{"n_layer": 14, "d_model": 512, "router_z_loss": 0.0001, "rope_fraction": 1.0, "init": "normal", "warmup_steps": 50, "decay_shape": "linear"}
Below are experts of layer 6 (counted from 0) of a mixture-of-experts language model. Rows are named router (the router's row for the expert), gate (a neuron's input weights, with its number), up (a neuron's input weights, with its number) and show model dimensions 256-383. Each number is 50 + 15 x the weight over its row's rms, rounded and kept within 0 to 99.
After each expert's rows: a language model's description of what the expert responds to. This comes from a sample of Wikipedia text that the model never trained on.

# expert 61
router:66 64 40 53 53 41 62 45 61 66 51 69 47 53 52 54 40 46 31 42 58 27 44 62 50 50 69 28 40 59 64 55 61 60 76 55 46 59 40 42 53 55 50 65 58 14 60 60 34 47 31 57 58 61 26 41 67 58 99 59 67 46 50 58 19 63 50 37 57 40 54 61 65 46 36 46 59 27 83 52 35 61 74 54 70 71 42 31 56 44 47 35 82 37 62 22 51 43 45 54 45 51 55 43 38 63 41 79 35 47 62 42 50 63 63 75 48 61 50 65 47 57 63 57 25 66 53 38
gate0:51 47 31 51 40 45 56 59 49 28 66 34 41 65 65 47 49 71 36 40 46 53 57 50 40 15 34 40 42 37 46 61 78 68 35 35 51 74 30 62 38 54 33 52 51 65 44 92 52 53 38 52 48 62 55 69 34 73 61 31 70 75 42 53 44 57 39 63 59 72 46 48 62 83 47 59 61 32 41 56 54 40 06 06 43 71 57 46 61 41 48 84 79 37 52 59 45 39 33 65 49 63 58 47 45 59 61 49 41 31 53 48 57 59 45 63 53 73 56 68 40 57 44 60 47 50 50 38
up0:61 41 50 49 39 49 37 76 53 59 43 50 56 46 45 44 49 21 31 58 56 44 63 47 49 32 42 64 41 73 64 60 56 56 55 50 50 48 34 51 29 51 27 87 43 76 60 55 32 79 29 44 54 72 60 57 32 35 64 55 70 51 50 60 37 49 49 43 87 45 44 55 57 91 17 58 59 38 29 45 46 37 62 37 52 44 42 36 46 35 37 69 69 48 46 27 73 39 54 45 26 39 35 58 56 68 64 66 48 54 72 53 57 68 39 55 41 76 60 92 30 50 57 56 59 41 62 31
Description: Separators between table entries. Pipes, commas and bullets separating entries in tables and lists, often after place names or titles, such as Westdale | and "Taunton, New York".

# expert 9
router:56 62 48 39 61 16 62 51 44 63 59 50 39 78 44 71 38 63 44 47 67 22 56 65 45 51 67 53 46 37 59 56 58 39 64 40 38 62 44 27 44 41 54 49 42 38 52 63 36 67 12 46 49 57 57 41 78 46 52 72 67 31 48 71 35 58 36 42 34 63 47 67 60 43 54 14 52 41 75 29 43 64 77 49 57 62 49 32 40 44 67 47 58 47 49 31 34 31 44 49 61 39 47 52 32 65 46 70 15 36 52 27 72 49 49 46 63 57 41 53 58 79 65 44 41 46 47 55
gate0:64 19 54 51 27 62 62 50 41 43 69 54 33 49 79 51 33 63 63 32 39 29 53 43 35 59 46 47 61 72 75 60 41 39 55 53 42 79 47 54 63 16 71 43 76 68 46 44 52 38 10 59 72 44 50 54 49 64 54 52 58 47 48 52 61 42 68 54 40 52 69 60 55 65 31 36 53 63 43 64 63 59 78 38 23 57 60 44 56 36 17 62 46 54 51 39 66 55 48 47 68 38 47 84 70 31 61 52 56 39 21 46 72 56 52 64 45 23 62 22 64 26 59 66 49 32 61 32
up0:36 67 70 70 48 36 42 72 42 55 57 45 43 36 37 65 47 36 29 54 57 47 46 41 32 69 21 61 47 29 34 23 48 61 42 40 68 28 41 29 40 84 40 77 45 32 22 73 53 72 84 49 48 35 51 55 50 42 43 45 35 25 36 66 66 69 02 23 36 52 54 62 60 32 64 78 56 29 50 41 45 56 49 58 50 58 40 68 48 40 66 35 37 20 59 52 47 25 58 55 56 61 70 39 09 60 39 51 42 65 29 53 48 33 46 30 39 81 45 50 41 75 62 25 36 65 25 58
Description: Year final digits. Final digits of years after a century prefix like 201, 199, 184 (2016, 1845, 1929), plus country, state and month names like England, July.

# expert 44
router:73 70 43 66 48 48 73 48 60 61 56 70 58 59 60 66 44 45 40 51 59 25 50 66 45 51 62 28 42 50 56 63 61 61 71 57 55 53 43 45 54 61 45 64 45 10 61 69 34 42 41 63 61 64 23 36 62 56 97 55 65 44 48 62 12 66 61 43 60 46 42 50 66 49 43 48 54 23 83 53 18 61 58 49 64 63 42 31 50 47 45 23 82 32 51 06 49 41 44 52 48 52 51 43 32 61 34 74 40 46 63 46 48 63 57 68 47 55 57 66 43 56 63 56 29 71 46 33
gate0:50 61 53 54 56 53 58 58 45 60 68 39 52 40 39 53 60 67 40 77 56 60 49 56 49 72 66 44 34 45 28 25 43 50 43 74 50 56 32 53 69 61 55 66 65 27 55 56 56 56 60 18 42 58 53 46 47 51 61 61 37 74 62 56 62 62 54 34 55 49 37 53 85 69 48 42 73 41 53 57 48 49 46 37 81 63 35 61 33 61 75 61 49 55 68 48 42 31 53 60 38 49 51 70 58 41 62 50 04 38 27 55 64 39 47 41 50 39 38 50 50 78 36 45 56 54 36 60
up0:57 30 55 47 64 25 50 44 49 55 40 47 19 57 53 58 58 48 68 66 45 37 32 49 56 77 55 37 48 56 65 68 79 47 66 37 25 51 51 50 59 55 34 51 28 54 39 35 55 97 65 63 49 61 62 41 36 60 45 63 50 38 49 39 25 50 55 33 35 57 48 34 33 48 63 38 61 47 27 69 49 49 53 76 37 59 38 56 48 46 49 52 33 81 67 79 34 59 63 68 37 56 64 32 45 42 35 67 73 38 48 57 49 71 76 58 59 62 57 29 44 64 66 73 33 75 45 38
Description: Separators in name lists. Commas, pipes, parentheses and colons separating names and roles in credits, award lists and results tables, such as Kapitonova (RUS) and Pearce, Adam.

# expert 17
router:85 69 43 50 54 27 55 44 76 53 45 68 59 80 44 76 43 56 32 65 83 34 66 62 27 40 71 48 37 30 57 49 62 34 53 57 56 55 39 23 58 46 60 73 37 52 40 62 62 69 36 62 33 86 45 18 46 53 71 66 55 67 48 44 46 62 23 40 49 68 51 76 50 44 57 38 76 21 84 53 51 62 61 43 48 50 54 24 63 35 71 51 45 52 32 49 30 30 48 39 71 18 37 34 53 45 51 73 42 28 57 33 38 48 64 71 50 29 34 46 52 60 68 66 07 64 35 27
gate1:32 16 64 44 46 37 69 27 37 54 53 59 67 28 53 38 59 61 24 48 65 48 60 64 46 41 44 62 38 24 52 40 62 52 48 83 47 27 48 49 33 75 62 52 40 65 74 60 39 53 51 50 71 36 67 55 73 74 62 70 52 45 72 14 24 65 56 37 53 47 48 47 45 39 55 74 30 22 57 49 40 47 58 51 61 57 64 46 56 56 43 57 51 41 38 29 18 53 65 71 67 42 58 53 67 46 36 56 35 72 50 26 50 50 65 66 54 78 42 48 74 59 80 41 27 44 63 41
up1:75 56 61 50 33 60 18 55 58 51 60 49 39 81 68 44 49 43 56 61 62 70 44 38 55 40 46 66 66 59 47 61 47 61 48 34 56 60 42 23 53 42 45 41 61 44 19 47 32 53 51 55 46 35 00 50 34 11 33 23 43 55 29 96 64 41 73 60 45 38 37 51 56 34 56 41 62 44 43 45 64 51 36 49 44 66 49 53 33 30 57 38 69 53 59 70 64 42 55 31 51 54 35 43 23 58 61 49 48 50 72 57 51 62 56 22 47 40 83 45 35 31 00 52 66 54 59 59
Description: Election tables and initials. Table pipes in election results (Votes, Swing, Majority rows), party names, and single capital initials or name fragments like J, M.

# expert 40
router:65 41 45 55 49 25 77 60 53 63 50 63 47 50 41 73 45 42 37 33 76 29 56 66 50 49 84 48 49 57 59 63 51 53 66 35 40 61 48 31 41 59 43 61 49 22 61 54 53 43 26 55 60 63 27 51 68 51 76 57 62 40 56 59 34 58 56 23 61 48 38 65 67 51 53 17 59 28 87 44 47 64 81 49 70 74 65 42 34 42 68 18 52 30 44 29 38 35 49 39 44 32 59 53 28 49 42 77 28 34 78 34 53 55 55 89 48 48 52 59 53 75 70 59 36 69 44 34
gate0:53 70 50 42 55 44 35 78 67 64 59 42 52 63 40 90 52 49 55 49 48 56 22 48 66 69 50 54 56 63 51 47 30 50 22 38 38 57 47 50 48 66 57 18 39 61 51 57 36 41 43 38 57 34 73 11 22 42 42 61 52 21 62 61 69 55 33 48 46 59 22 84 35 49 54 20 70 30 47 17 37 45 61 35 56 73 50 55 52 47 49 36 53 47 20 33 29 52 54 49 49 48 72 62 72 51 58 37 29 22 35 48 52 49 42 68 60 55 55 45 23 42 65 49 70 40 44 61
up0:47 32 47 57 47 47 46 06 60 23 57 48 34 53 39 79 69 43 45 66 27 55 43 54 45 63 39 48 24 48 35 39 54 41 36 31 63 60 39 53 63 42 59 71 55 59 71 51 60 63 48 86 70 24 29 68 43 46 46 41 59 58 38 37 13 32 67 46 38 52 66 34 70 56 50 48 43 70 62 70 69 48 52 57 48 57 66 37 39 52 52 55 50 43 46 46 75 14 48 57 59 44 28 38 19 29 31 58 62 62 70 07 35 64 60 37 48 40 73 61 56 84 30 49 50 57 71 32
Description: Table digits and medals. Digits, years and entries inside sports result tables, especially medalist after silver or bronze, plus countries and places like Japan, Slovakia.

# expert 58
router:70 67 51 59 40 24 49 36 63 50 53 61 45 86 30 71 48 34 32 52 56 27 46 30 30 43 60 33 50 48 39 66 66 39 78 37 45 66 50 32 52 42 60 16 37 46 46 60 52 74 35 51 31 50 63 48 44 39 44 72 44 55 51 32 41 56 56 39 51 64 63 58 54 81 67 27 66 37 81 48 40 56 53 40 69 54 65 49 50 61 80 30 68 48 26 41 58 35 39 38 81 40 29 32 55 43 53 73 41 37 66 61 66 57 45 50 66 63 29 29 68 43 39 46 29 62 46 44
gate0:86 73 49 21 58 54 19 48 76 31 39 56 57 55 55 68 48 23 40 55 37 41 60 58 40 39 37 57 67 68 53 44 45 58 44 47 48 45 41 31 75 51 54 33 64 63 78 55 37 55 60 44 39 61 72 26 56 20 37 49 49 44 70 50 44 37 59 07 55 35 68 52 34 53 67 30 78 43 24 47 52 44 39 32 52 61 64 17 53 37 37 60 43 63 27 62 49 39 69 64 48 34 80 76 48 52 50 74 75 55 50 55 62 42 40 34 45 61 48 42 40 51 52 46 50 76 57 47
up0:41 17 75 55 38 47 71 55 35 44 68 58 50 44 44 42 56 49 40 61 38 57 43 55 73 20 66 71 44 41 49 54 40 71 51 48 48 92 75 61 37 66 51 70 35 42 49 28 74 58 29 53 52 45 38 83 26 48 56 30 46 41 62 47 61 48 38 51 66 64 28 51 48 36 38 49 29 50 56 33 55 24 62 57 50 45 64 51 42 62 49 36 67 32 65 20 65 63 59 57 69 73 48 65 46 51 55 45 19 53 65 20 44 83 66 67 68 55 55 58 61 42 50 48 72 39 50 49
Description: Surname-initial pieces. Opening letters or fragments of personal surnames and foreign names after a first name, such as G in Goffin, Mc, Kh, Gu.

# expert 8
router:62 60 68 28 54 26 44 17 37 75 72 62 58 53 23 58 32 65 37 83 50 45 61 41 45 63 65 55 42 54 82 47 56 52 84 40 51 54 50 22 56 33 50 36 59 38 48 76 50 47 28 54 41 61 68 49 55 37 63 50 82 63 63 56 40 57 53 16 35 60 52 60 65 36 44 18 77 26 59 17 52 69 47 53 66 63 49 33 10 47 67 39 70 53 45 47 52 49 41 40 63 40 38 64 47 62 38 83 31 30 45 55 62 59 57 61 51 61 43 39 48 69 63 55 57 51 43 56
gate1:43 48 41 76 61 37 61 59 40 64 67 37 28 41 55 49 56 43 64 82 62 51 58 72 47 34 81 47 46 60 53 44 77 52 70 43 32 33 16 44 46 54 60 50 92 45 53 67 39 36 51 47 53 43 53 54 56 60 65 59 59 74 53 28 52 66 66 67 37 76 66 34 39 44 46 33 57 53 46 47 40 55 37 74 50 75 44 57 54 41 43 66 28 50 85 52 44 45 32 61 69 60 40 04 21 60 64 43 64 35 83 70 48 34 50 64 39 41 59 46 49 55 56 59 37 39 86 55
up1:46 55 54 58 69 38 78 31 40 61 49 48 42 38 48 82 48 55 56 55 45 29 66 36 90 50 56 35 14 43 58 41 44 61 73 50 52 52 26 47 62 32 70 69 57 54 55 69 66 66 42 58 55 42 54 80 43 44 78 69 40 68 16 47 48 64 61 72 42 58 54 33 46 41 55 14 38 45 52 60 38 48 58 65 46 31 66 43 57 41 58 35 38 43 46 44 28 59 53 48 48 39 56 45 44 26 69 55 48 59 44 43 00 51 53 71 70 50 75 31 38 50 20 57 28 40 54 64
Description: Infobox and citation punctuation. Punctuation and units inside infobox fields and references, such as the colon after Summer (DST), slashes in Apps / Gls, /km, ft, ISBN and coordinate marks.

# expert 45
router:85 55 48 41 55 29 53 40 22 34 63 71 58 51 33 55 52 60 31 60 64 33 65 34 43 30 49 47 64 33 51 62 66 32 49 46 54 53 27 52 50 45 32 35 66 34 68 67 51 52 37 97 59 67 57 44 54 54 63 54 75 35 65 36 48 65 30 39 47 55 43 68 68 44 54 44 46 00 66 48 69 68 35 23 55 71 50 33 48 45 53 43 64 43 42 45 27 29 54 42 59 26 41 64 65 57 64 63 35 49 72 61 57 37 76 68 52 58 47 58 40 72 47 29 53 97 45 47
gate1:63 39 94 59 40 49 47 40 61 85 52 48 44 55 39 60 73 54 54 61 50 44 31 52 47 53 48 55 34 48 65 50 43 51 55 36 54 59 72 46 35 51 45 82 47 60 38 47 34 46 52 52 49 49 33 55 25 39 59 75 56 46 53 52 56 23 56 52 56 58 35 39 67 43 60 68 53 43 41 41 66 71 48 60 84 54 82 36 55 49 44 39 48 67 51 33 52 59 62 47 61 27 23 48 60 28 68 52 33 83 49 39 33 55 53 29 64 57 29 68 37 50 95 57 57 66 51 49
up1:46 67 59 62 72 53 76 79 63 38 53 52 39 42 69 72 63 65 69 76 64 32 49 44 52 49 40 42 45 41 43 91 48 73 80 71 49 33 46 41 53 45 47 61 39 54 59 66 59 49 34 50 67 34 60 41 38 69 71 60 41 75 60 46 28 56 43 58 56 45 61 47 70 23 49 76 38 44 59 56 36 68 53 72 40 29 72 54 58 47 49 69 61 40 43 59 11 38 60 52 81 53 88 67 33 50 42 61 39 31 49 35 56 64 28 72 79 64 17 38 65 61 43 33 40 43 28 41
Description: List and infobox bullets. Line-start dashes and field labels in infobox-style lists, especially taxonomy entries (Order, Phylum, Genus) and Preceded by / Succeeded by lines.

# expert 49
router:76 63 57 60 64 27 50 49 36 53 54 71 67 83 58 57 49 47 41 35 56 54 57 45 27 57 62 46 43 57 40 59 74 52 70 47 58 84 26 40 42 32 40 37 60 19 39 42 46 59 41 57 58 65 50 49 55 46 52 67 71 30 49 29 34 57 40 09 46 60 54 76 38 68 53 18 48 26 72 60 68 67 48 43 46 83 65 63 09 49 70 47 45 36 49 34 33 19 21 26 52 47 50 36 52 71 72 60 29 40 49 34 48 41 70 49 58 56 43 38 59 63 56 54 40 55 46 39
gate1:32 38 51 46 70 47 50 20 38 45 52 55 73 60 63 52 39 38 72 64 65 47 41 99 44 38 36 24 38 22 71 15 66 22 42 65 32 71 61 50 45 33 55 00 51 31 54 53 44 33 93 54 66 23 47 62 60 47 45 69 42 78 36 67 45 41 41 50 19 74 23 45 26 56 68 67 47 49 52 67 46 66 43 76 45 44 65 41 64 50 43 69 54 24 61 28 49 53 36 60 62 42 20 97 48 30 53 61 54 55 63 41 58 29 36 45 52 40 77 44 30 53 69 68 69 50 28 41
up1:50 49 60 54 66 45 44 43 43 86 49 57 46 17 43 47 48 62 51 30 51 59 35 38 33 71 67 52 40 68 52 52 63 86 57 46 65 25 70 47 58 46 59 54 46 61 85 47 68 58 15 63 55 75 54 58 46 55 56 33 39 43 48 53 75 63 67 54 46 44 41 56 59 17 25 24 44 64 65 00 53 47 51 41 31 56 56 67 29 63 81 39 27 55 34 66 51 45 56 45 54 63 60 50 48 67 36 42 52 41 58 56 56 49 50 61 35 50 64 46 63 59 64 45 48 27 45 52
Description: Codes in tables. Capital letters and abbreviations inside codes and table cells, such as asteroid designations like 2001 TU, position codes MF, FW, and country codes SCO.

# expert 46
router:65 43 73 63 46 24 62 42 25 59 59 58 52 57 33 53 42 64 47 45 57 39 57 44 46 26 69 54 53 47 63 47 56 44 57 29 54 65 46 11 49 56 56 56 54 42 38 46 49 59 18 69 44 77 51 38 75 52 62 63 65 52 61 52 50 65 49 21 49 67 63 71 55 72 43 04 40 26 47 38 63 61 61 38 77 79 55 72 37 19 78 24 60 43 42 42 55 32 23 34 50 44 51 46 71 52 51 44 29 33 63 32 58 34 63 56 69 49 50 36 60 41 52 59 39 61 45 74
gate0:47 75 59 36 50 56 61 24 38 69 73 46 43 44 65 37 39 53 44 47 70 68 44 63 57 43 53 54 42 59 64 31 38 66 48 63 22 68 71 73 60 31 56 56 95 65 49 63 55 39 52 55 49 55 48 46 76 25 66 58 42 99 36 43 88 54 17 44 60 62 26 63 61 71 46 87 46 56 22 44 65 62 33 44 49 56 82 48 61 40 45 28 49 49 55 72 61 47 71 41 51 44 62 48 32 88 49 53 61 31 50 60 76 61 52 64 33 27 35 54 67 52 66 41 58 63 52 46
up0:11 64 78 62 61 60 18 37 63 55 03 59 31 45 41 57 42 58 59 49 68 82 25 86 52 32 48 36 46 63 52 46 20 16 58 47 64 56 29 54 52 46 54 20 63 40 37 50 54 59 43 32 44 17 40 43 56 76 59 73 41 99 39 42 56 38 37 55 80 61 67 37 60 24 42 56 51 51 44 62 44 63 42 05 45 46 61 52 69 61 43 07 52 38 24 36 37 49 61 55 41 34 53 42 43 47 56 56 44 66 50 30 32 64 13 53 65 28 62 12 57 51 57 16 23 52 38 50
Description: Units and coordinates. Measurement units, degree and minute marks, and number pieces in coordinates and specs, such as km, ft, °N, ′, Hz, million.

# expert 32
router:71 49 54 49 41 39 63 44 62 42 58 75 50 60 46 49 46 51 62 50 79 43 76 53 45 54 55 28 52 45 46 55 53 43 61 36 42 78 60 44 52 47 20 36 48 22 80 88 59 48 42 56 32 48 43 45 64 65 50 73 71 39 57 62 26 52 37 43 62 50 57 47 45 63 47 12 78 39 87 37 60 61 49 34 53 76 54 40 28 77 71 14 87 54 59 27 38 39 61 47 43 33 42 38 42 67 47 63 49 34 51 40 69 57 71 68 65 65 33 54 48 60 49 32 35 84 47 45
gate17:51 57 67 67 62 79 61 43 61 45 38 72 43 56 39 65 54 37 49 50 45 44 56 48 59 45 58 22 48 52 31 51 39 55 57 33 58 60 54 31 64 48 29 21 61 21 48 70 60 71 70 81 22 67 44 67 74 60 34 57 56 69 46 63 47 47 62 56 72 82 51 42 43 38 56 35 47 49 69 39 55 50 21 82 72 52 64 48 35 55 43 55 42 63 55 21 57 38 52 46 58 68 64 50 43 39 66 32 44 41 63 58 82 52 47 59 41 82 44 54 47 21 36 51 44 63 48 68
up17:51 53 45 32 38 40 39 76 36 56 61 27 63 55 70 58 50 60 69 38 44 49 41 56 57 39 40 72 33 57 73 42 62 59 49 32 36 29 48 79 52 45 52 54 45 73 59 42 49 60 28 08 56 39 58 47 52 44 61 48 43 39 37 43 32 60 51 44 36 36 71 55 47 65 26 72 58 59 37 39 42 16 73 24 50 44 74 52 62 38 61 46 47 44 59 69 24 78 49 64 54 44 35 39 62 43 40 54 65 58 45 48 37 29 78 29 73 29 62 43 71 81 48 48 48 16 39 42
Description: Sports scores and venues. Scores and separators in sports result tables, especially tennis set scores like 6–7, plus venue words such as Arena, Stadium, Center and Pavilion.

# expert 24
router:70 49 57 34 42 11 59 37 37 37 56 61 54 54 28 46 32 33 43 49 47 31 76 52 22 41 61 32 50 48 74 62 60 34 31 55 46 71 39 38 53 53 34 33 70 43 56 60 66 73 59 78 39 57 48 37 47 37 60 58 74 37 65 37 50 62 21 38 55 63 40 62 66 42 58 49 77 15 48 36 57 57 36 47 39 69 54 44 45 72 55 41 64 55 42 54 36 36 50 16 65 35 26 63 68 67 64 62 33 52 48 67 69 36 81 76 64 51 59 38 44 69 52 43 57 85 55 50
gate1:42 46 64 67 45 31 54 67 28 46 14 37 56 67 35 52 58 49 50 56 64 42 53 31 22 26 47 69 44 38 33 45 78 66 47 56 31 51 58 39 34 64 59 55 51 48 50 21 46 44 31 38 50 57 46 47 51 43 38 59 42 35 42 53 79 40 48 53 64 60 37 67 46 47 58 57 64 40 48 61 55 45 33 66 34 34 48 76 42 60 51 48 74 27 67 44 34 65 34 41 46 46 63 55 42 55 31 48 41 41 27 63 21 65 75 25 54 39 69 23 50 48 66 53 71 60 71 47
up1:68 33 12 25 72 63 32 48 21 50 80 55 21 60 48 59 34 61 57 32 50 45 60 64 59 32 37 70 53 38 38 71 67 51 35 41 23 49 32 69 33 50 39 80 59 51 50 34 29 51 58 58 46 48 44 76 56 79 39 20 27 54 52 72 57 51 78 14 42 29 54 27 59 55 57 53 65 50 45 23 68 36 24 62 44 02 19 52 42 39 50 52 60 67 53 47 64 44 42 64 49 51 48 61 47 48 34 35 48 51 70 44 82 43 42 59 65 58 28 54 45 65 10 49 56 99 39 57
Description: Infobox field labels. Field names in infobox and taxobox lists after a dash or line break, like Scientific classification, Born, National team, Location, Preceded.

# expert 27
router:63 58 78 37 56 10 47 40 64 59 57 72 44 56 46 55 34 53 59 53 67 21 63 56 35 31 65 39 54 54 40 56 69 41 61 39 56 85 45 44 26 39 43 19 38 55 34 64 45 48 56 56 32 64 44 34 58 56 52 64 78 50 64 31 39 68 40 38 71 92 43 41 47 48 62 19 69 43 73 48 45 57 44 29 40 90 57 45 07 62 72 33 38 44 58 29 47 14 50 29 76 45 40 47 71 61 57 44 32 20 56 40 49 61 55 48 41 51 42 49 71 68 58 46 59 85 70 42
gate0:51 15 15 60 64 36 13 48 62 41 62 42 47 72 70 64 51 46 46 35 18 30 58 57 58 65 27 51 43 28 41 39 38 56 38 63 37 78 38 48 54 30 63 74 65 51 28 52 53 60 72 65 59 74 51 53 77 46 41 58 56 61 65 38 35 53 47 21 61 20 62 44 51 50 45 33 64 47 55 31 48 34 25 52 30 35 49 48 47 49 72 43 67 51 70 66 43 52 70 48 41 58 58 90 64 52 65 57 27 52 61 40 63 52 49 50 34 43 37 49 67 63 74 25 41 50 76 64
up0:33 62 22 74 57 57 25 17 55 29 84 68 40 47 63 49 55 47 27 67 34 38 66 63 76 79 58 78 34 42 47 58 31 64 50 54 47 62 64 34 63 64 58 40 48 76 08 61 68 50 33 44 55 55 54 71 58 59 27 70 52 71 58 48 71 34 49 49 46 35 59 35 30 47 58 40 18 58 59 59 33 59 28 47 68 78 52 37 42 52 34 36 40 42 38 56 44 62 47 46 43 45 77 61 31 49 35 66 39 48 42 39 40 72 44 53 42 21 62 61 55 53 37 44 39 63 63 47
Description: Competition and league terms. Sports competition nouns such as League, Cup, Championship, season, medal, times, mainly in football and tournament articles and standings tables.

# expert 11
router:66 78 52 44 35 41 52 17 38 53 74 41 63 68 47 59 39 43 51 41 72 19 72 45 50 40 81 34 44 34 78 64 61 49 70 21 45 60 38 46 37 67 52 60 34 45 58 86 32 58 46 79 34 65 54 54 60 46 57 77 64 35 54 38 31 61 26 37 41 46 43 66 67 55 51 50 40 24 79 48 58 52 54 36 54 86 51 48 50 41 77 34 62 52 44 12 11 27 41 40 41 30 27 32 59 52 46 89 49 49 67 36 69 53 64 54 52 62 36 58 69 59 71 52 43 46 53 62
gate1:55 79 54 71 62 44 49 63 47 46 42 48 33 54 57 59 62 48 49 38 49 43 55 47 46 55 74 42 59 52 45 56 35 52 59 61 37 44 32 50 54 56 32 50 34 38 20 21 53 42 46 53 69 78 69 52 38 09 23 26 66 32 51 54 34 33 66 61 56 48 49 42 59 54 40 33 55 53 34 28 74 42 65 58 25 53 38 45 81 33 71 51 42 62 45 65 47 66 18 45 65 19 53 50 46 98 63 59 47 43 57 35 34 16 82 57 71 74 32 00 42 37 32 76 49 67 51 47
up1:49 43 47 55 78 37 35 38 38 34 47 35 23 56 48 74 40 44 17 63 40 51 39 44 82 60 73 45 59 48 49 53 58 53 71 40 28 45 42 63 64 58 91 41 31 62 49 39 77 56 57 46 59 50 69 53 64 61 81 52 43 49 23 45 85 56 70 50 46 55 62 48 61 80 49 37 62 47 42 65 44 41 44 53 51 40 47 49 60 09 49 60 50 69 31 47 59 21 37 35 48 47 72 49 59 56 51 52 40 25 71 45 60 48 49 58 62 31 58 24 62 46 43 38 59 31 55 44
Description: Sentence and section ends. Periods, paragraph breaks and table-row ends right before a heading, plus the == or === heading markers that follow them.

# expert 26
router:59 53 49 52 20 40 39 23 52 48 73 64 60 51 59 69 42 29 09 51 69 28 51 59 36 31 95 33 46 67 50 62 52 50 50 44 31 41 43 32 35 46 59 52 47 55 78 40 59 26 44 54 60 71 44 22 48 58 56 53 65 42 61 34 51 67 61 43 58 62 16 54 48 72 58 39 59 36 60 33 56 48 53 39 76 65 72 47 69 63 50 43 62 56 54 58 46 54 45 40 39 44 39 48 47 46 68 57 44 47 53 45 67 36 73 43 62 52 48 43 49 65 42 61 35 83 65 53
gate1:43 91 28 41 57 59 47 31 95 62 55 79 58 67 34 43 39 55 62 55 78 35 63 51 50 51 80 58 43 46 46 62 75 48 37 54 53 36 43 30 26 35 70 57 91 37 43 61 42 74 51 45 45 70 64 49 28 53 59 40 51 81 51 58 68 69 36 67 68 63 67 46 55 57 50 17 21 42 41 48 44 37 20 56 49 55 34 62 35 55 55 36 36 43 39 23 45 69 30 61 49 14 48 58 63 55 54 73 46 48 37 50 40 21 46 44 24 32 29 41 58 57 40 46 12 50 49 58
up1:58 55 34 74 55 57 63 44 33 52 59 93 58 67 69 59 20 41 64 55 53 72 52 57 25 75 28 39 36 38 57 42 46 60 54 66 59 50 40 49 33 45 44 57 47 70 62 52 24 55 61 49 85 24 44 48 40 68 64 36 35 10 44 67 64 62 61 35 27 39 43 54 40 51 52 47 44 66 52 43 67 52 64 73 53 34 75 55 31 69 70 41 52 53 52 53 67 69 44 60 36 64 62 29 40 46 55 49 76 50 45 52 34 47 43 65 54 62 61 61 48 41 57 35 47 55 43 70
Description: Coordinates and taxobox fields. Tokens in structured data, such as the invisible character after coordinates (54°05′27″N), taxobox words like Animalia, Insecta and Scientific, chemical names and table rows.

# expert 20
router:49 63 69 49 18 00 83 15 57 58 67 71 36 81 43 59 37 58 46 59 45 30 57 36 35 54 72 42 44 54 58 68 68 60 79 39 45 91 39 60 39 31 54 58 46 54 28 55 51 65 49 70 39 53 40 30 44 70 46 67 47 56 32 72 68 52 26 50 60 71 63 43 58 67 55 06 56 29 65 57 33 70 26 55 37 41 56 65 44 66 67 26 60 57 16 44 40 41 48 30 77 35 26 24 50 57 47 54 41 33 41 52 72 49 40 61 58 58 25 46 54 52 38 51 20 66 53 54
gate0:50 59 61 42 38 48 58 36 75 54 47 51 21 54 62 89 47 51 65 34 38 28 67 52 52 62 70 62 44 63 69 71 74 45 66 60 38 39 42 48 68 50 71 68 53 53 65 30 48 51 34 45 70 51 46 67 60 43 64 44 61 50 53 52 54 62 62 38 53 40 46 43 33 51 59 37 60 57 74 46 50 45 62 52 32 58 34 64 64 32 50 44 46 49 32 30 57 46 57 55 76 49 46 53 51 17 36 25 62 38 44 47 55 03 52 33 38 58 35 28 49 43 23 17 66 54 47 45
up0:46 71 44 35 42 59 71 61 63 41 85 46 10 67 20 54 31 66 69 39 56 32 53 54 44 56 57 51 59 36 82 51 81 41 74 58 28 33 11 40 56 59 54 74 31 19 74 48 40 48 62 35 59 71 45 28 61 38 66 56 39 43 59 25 53 73 67 48 41 43 56 56 29 70 54 36 53 52 76 42 65 21 31 70 46 60 66 85 60 30 59 40 65 70 38 44 69 60 44 44 86 35 48 44 48 40 19 11 58 53 35 68 45 16 30 75 60 94 00 41 41 44 63 29 68 47 61 67
Description: Foreign name fragments. Inner pieces of European and other foreign personal, club and place names in sports lists, such as R-ux-andra, E-ids-vold, Gö-te-borg, and accented letters.

# expert 43
router:65 66 51 27 51 36 61 18 61 67 62 52 59 80 46 77 15 58 36 65 72 36 71 52 54 52 71 33 33 45 60 52 46 39 59 39 54 44 53 65 45 34 46 44 80 39 67 70 48 51 00 51 48 62 57 40 61 69 67 45 71 44 54 51 38 54 39 51 48 82 46 61 45 63 57 37 72 23 72 16 35 67 55 42 59 64 56 65 26 40 72 43 61 60 35 40 28 30 34 25 50 31 49 39 40 41 47 46 43 42 75 44 55 43 56 75 64 52 50 39 56 56 49 30 57 55 45 49
gate0:67 31 50 46 62 46 46 69 52 53 69 61 72 49 63 26 54 59 57 11 68 54 50 28 36 67 61 47 46 69 43 45 35 62 35 37 47 10 33 61 44 42 45 52 42 58 82 60 22 51 47 50 43 55 49 39 37 49 58 66 44 62 67 38 05 39 26 63 32 41 74 51 41 76 39 44 71 38 48 37 41 42 62 44 29 57 53 59 52 48 47 53 50 46 38 56 35 44 40 62 18 36 62 64 42 19 72 77 32 24 46 49 55 58 49 46 30 61 56 59 60 49 24 31 43 44 40 61
up0:49 57 51 62 52 51 49 69 38 52 45 42 51 51 81 55 54 48 63 34 45 65 72 36 53 81 56 49 36 99 58 44 55 79 31 44 18 19 56 83 49 56 44 87 31 72 40 53 20 23 48 51 38 58 39 37 58 37 63 60 59 39 45 53 38 34 35 49 76 50 51 49 15 83 68 53 34 43 53 29 65 41 40 53 16 66 50 51 57 29 64 59 53 39 20 55 38 63 59 61 20 30 64 44 52 57 65 41 55 41 47 32 63 66 38 60 56 57 60 55 58 45 27 45 19 42 63 81
Description: Opening brackets and hyphens. Opening parentheses, brackets and hyphens or dashes before codes, dates or glosses, as in DC-9, COVID-19, and "(loan)".